Weights of a small mixture-of-experts language model, trained from scratch on English Wikipedia: a variant of SOAP for the experts.
Below are experts of layer 3 (counted from 0) of a mixture-of-experts language model. Rows are named router (the router's row for the expert) and show model dimensions 32-63. Each number is 500 + 40 x the weight over its row's rms, rounded and kept within 0 to 999. Numbers have three digits each.
After each expert's rows: a language model's description of what the expert responds to. This comes from a sample of Wikipedia text that the model never trained on.

# expert 44
router:505434486452536484465546554552539549542530479485559545540438455445452541442554454471461497496434
It responds to: Middle pieces of foreign or rare words and names, such as éta-bli-s, Yay-la-köy, Tr-umbo, D'Agos-tino.

# expert 37
router:500463502477438518422476527539507523516545477416485512542524503477428513514564475486480469404505
It responds to: Forms of be and have and subject pronouns after that, which or it, such as was, is, he, has been.

# expert 40
router:487441459454498494503528531573564540535562440517553543534446455454452544444544471462456505476456
It responds to: Thai-script byte pieces in place-name tables, and nouns closing institution names such as Jagiellonian University, Panzer Division.

# expert 39
router:514450461443530476492543541550565559537546451479551551521454458454438542456544463438458492495456
It responds to: Final letters or middle pieces of species and personal names, like a in cuthona, plus small numbers and line breaks in lists.

# expert 26
router:541506500468472594465517520481503525528508454558497543481477488452477500467508525501509444412498
It responds to: Commas ending a clause or phrase, especially after a place name or year, like Sicily, 2018, and before and, but or which.

# expert 30
router:502442455448512499490555550553561556538533449492564544514414471473452537443543450464453501477451
It responds to: Common nouns after the, such as task, band, trick, tax, record, plus equals signs closing single-= page titles.

# expert 12
router:433492458466515533500453520535554549525541527480490512558475460514489540408487503498480532468527
It responds to: Sentence-final periods before a line break or a new sentence, and == heading markers around section titles like Early life, Reception.

# expert 18
router:470433441457504466488543557545564558546520443496547543537442455480452531465533448452451510513452
It responds to: Scattered rare pieces, such as chemical-name parts (oxo, InChI key letters), near in road junction lists, reported after a news source.

# expert 4
router:504439463448490469464554535550566549551516449506563544527444439446448550442527468476481501487446
It responds to: Subscript indices in LaTeX formulas like x_{(2)}, f_{i+2}, plus numbers in height/weight infobox lines and table cells.

# expert 25
router:508472470463506503496557529556562573530541450505549548532454463474475573439536453451467482492456
It responds to: Second words of place and country names and country codes in rosters, such as Rico, Islands, Kingdom, Monte, CHN, ESP.

# expert 0
router:493492421450448517537534538504527505505545515478497554498498468535455559483557447484486494538474
It responds to: Colons after field labels and pipe cell separators in tables and infoboxes, such as "External IDs:", "| 74.4% |", plus semicolons in certification lists.

# expert 14
router:450482471481467529554466545545515494526515520530460520523493480481479558492568495469479382498478
It responds to: Prepositions heading location or time phrases, mainly in, on, at, from, during, as in took place in, born in, played at.

# expert 2
router:509432470443474483460537551549569540550513457492549547554457433469463556464546446461456487504434
It responds to: Miscellaneous tokens, often name pieces and numbers in sports result lists and tables, such as Sas(ahara), 2019, Chelsea; no single theme.

# expert 20
router:502430461458537477497528536561553534546552439502562542528436449479457552449533461452460510496452
It responds to: Mid-word pieces of names in lists and tables, such as Lhin-zhi, Cur-ling, Mi-haljević, plus sentence-initial He and She.

# expert 5
router:489444462447497463496549532574559569534546448516557536541464475457450534460535464456463488485439
It responds to: Content words after his, their, its or a, often money amounts and adjectives, such as $, own, honor, different, paying.

# expert 1
router:489438457467503495498541545540566551537553445502559545536453455457457577449548462458484490451455
It responds to: Word pieces and short tokens in names, tennis score tables and sports lists, such as Hordorf, Slam, dashes in table cells.

# expert 41
router:465462457467491464502547546561545552546543443497544551558440439456450536472538445452467476488428
It responds to: Articles and first pieces of names or words after at, for or the, in music and film credits, such as Jack, Ber, later.

# expert 46
router:529464465458494470466543529563568556541547455473555539533440459454458567474543448451452497510463
It responds to: Short word pieces inside foreign names in sports and place lists, such as Bany-ul-s, Blanc-pa-in, B-ă-lceana, often around football scores.

# expert 31
router:481440462451505475484529562567566559545540456501545536532444452457452564452541456460462488481472
It responds to: Sentence-final periods before The, He, She, and inner pieces of personal names in sports medal lists, like Ying.

# expert 32
router:498433472448516484445535539564542532542566447485546541525445447461467570436544468444445515479442
It responds to: Word pieces inside or ending foreign proper names and words, such as Tikh-vin, Dz-ung-ars, Gre-szkiewicz, often a final s or e.

# expert 15
router:503430466459501474472539526540565541563534452473555537530451467467457562460532461458467482500443
It responds to: Column separator pipes in tables, relative words like which, where, when, that, and Korean or Greek characters in names.

# expert 19
router:505446437447479495489529547553561553555547452500562560533438444477458553442548447469444495488454
It responds to: Pipe separators ending table cells or rows, especially after durations or vote figures, plus zeros, apostrophes, spaces and commas.

# expert 24
router:542426467443500460477541540549548541560534463491561551525446453469459566470550451453458495478464
It responds to: Digits and semicolons in compact semicolon-separated results and tracklists, such as "POC;", "– 3:19", "510 F.2d", plus CJK byte pieces.

# expert 36
router:507453453436519518400535516517520535529570497580478554546481489448449545478485462461498494489506
It responds to: Hyphens that start infobox or list lines after a line break, as in "- Coordinates:", "- Opened:", plus leading | in table rows.

# expert 34
router:490447462439505472497554547550543552546548458504546541524447436455462555453530475457460480477460
It responds to: Place names and country codes in sports tables such as GBR, FRA, Sydney, plus name pieces like -ou- in African place names.

# expert 21
router:529452465462474475481567538558547547571549444488550527525445426487488559455520456446465505501465
It responds to: Nouns and word pieces mid-sentence, often in election tables and Tamil text, such as police, source, handles, series.

# expert 11
router:522434462463496498467569541560542542561540451497545540546462459462472565441547456449468490477431
It responds to: Inner word pieces like ur in Turkish and Icelandic names, plus numbers 8, 16, 4 and nouns such as Charles, State.

# expert 43
router:529458457465479476472558553564553559570535430500555549537436450472451582460530463450455500484457
It responds to: Mainly the word the or The after commas or prepositions, plus and, but, that, and inner pieces of foreign names.

# expert 38
router:483471523461550462498512506497502480499568476543506561548509449433483538472500453452428381434484
It responds to: Words in Wikipedia section headings and table header cells, such as Personal life, Electoral history, Career, Votes, Family, Name.

# expert 10
router:519479518456438509450517491504502543541548467595452535633487505548507521487546497489421447453496
It responds to: Past participles, -ing forms and particles after was, to, is or were, such as turned out, appointed, known, followed, survived.

# expert 6
router:535410531484435507495463500515502506513552463536496518484504444513509525457492509485446484506510
It responds to: Line-break tokens, especially the blank line after a paragraph-ending period or closing quote, plus section heading markers such as ==, ===.

# expert 22
router:535437453471510499472550533564555562539565462490545562541442458450428565446524471468485496482436
It responds to: Adjectives, nouns and word-piece continuations after the or a, often in tables and lists, such as rivers, definite, (Swarnal)atha, (mill)ennia.

# expert 42
router:496511450479513583537475499509498499510546479467484546480495513460449514489495496505491387473461
It responds to: Prepositions governed by a preceding verb or noun, chiefly of, to, by, for, with, as in weakened by, in honor of, focused on.

# expert 45
router:468460457438467503512537541547579544553575461499569531531442457460456563448540461442465492504435
It responds to: Pipe separators and blank cells in tables, plus place or ship name pieces, such as Island, Bay, Queen, Shipping.

# expert 9
router:467442475463492486481537527563552535551516469514561568528452454465447566461526448474447497475426
It responds to: Taxonomic ranks and genus or family name pieces in species lists, such as family, Genus, phylum, plus prefixes pre, Neo, Meta.

# expert 33
router:491440464461502475477531534543561543543525432515570561549445460477473530452564456471444496474449
It responds to: Endings of names and words such as -lin, -ji and -tion, plus nouns like capital, total, cell, qualification, Championship.

# expert 23
router:557498471477499512500520529490532535546577449405488533520471447489463575446589438547454463480493
It responds to: Four-digit years after In, in or table pipes in biographies and career tables, such as 2006, 2014, 1950.

# expert 29
router:496455462457504457477550552564568539566534471485562539536446437474434547425539447455456488543443
It responds to: Words like other, most, called and remaining after and, of or the, as in most decorated, other roads.

# expert 47
router:537456455434515484457537543568553538549562454519567522517463452501450554443529471464447493508441
It responds to: Nouns like championship, soundtrack, rule, province, music after of or on, plus and and this starting clauses.

# expert 27
router:461454461451518489476558547540534534536540441503557544559432440491458545456561465452468504515456
It responds to: Pipes and plural s in sports results and fight-record tables, Thai script fragments, and words like Candidate, taken, what.

# expert 17
router:472430458476486479470545548552561566556575459460556543530453460494433562468525441470457492465447
It responds to: Pipe separators, line breaks and numbers in tables, plus foreign-name fragments, such as Torhaug, Pachaug, RUS.

# expert 13
router:515431457458504483483556547549558564551554431492554549537458457476463558460549466473468485486455
It responds to: Measurement nouns and units, Thai script bytes and coordinate fragments, such as length, height, sq, km², firm.

# expert 3
router:504457467453487489484557540538560543550538454490553551534447443470454552459534481446468480495456
It responds to: Mostly ordinal suffix th after century numbers, plus digits like 13, role, voice, time, and Polish cz fragments.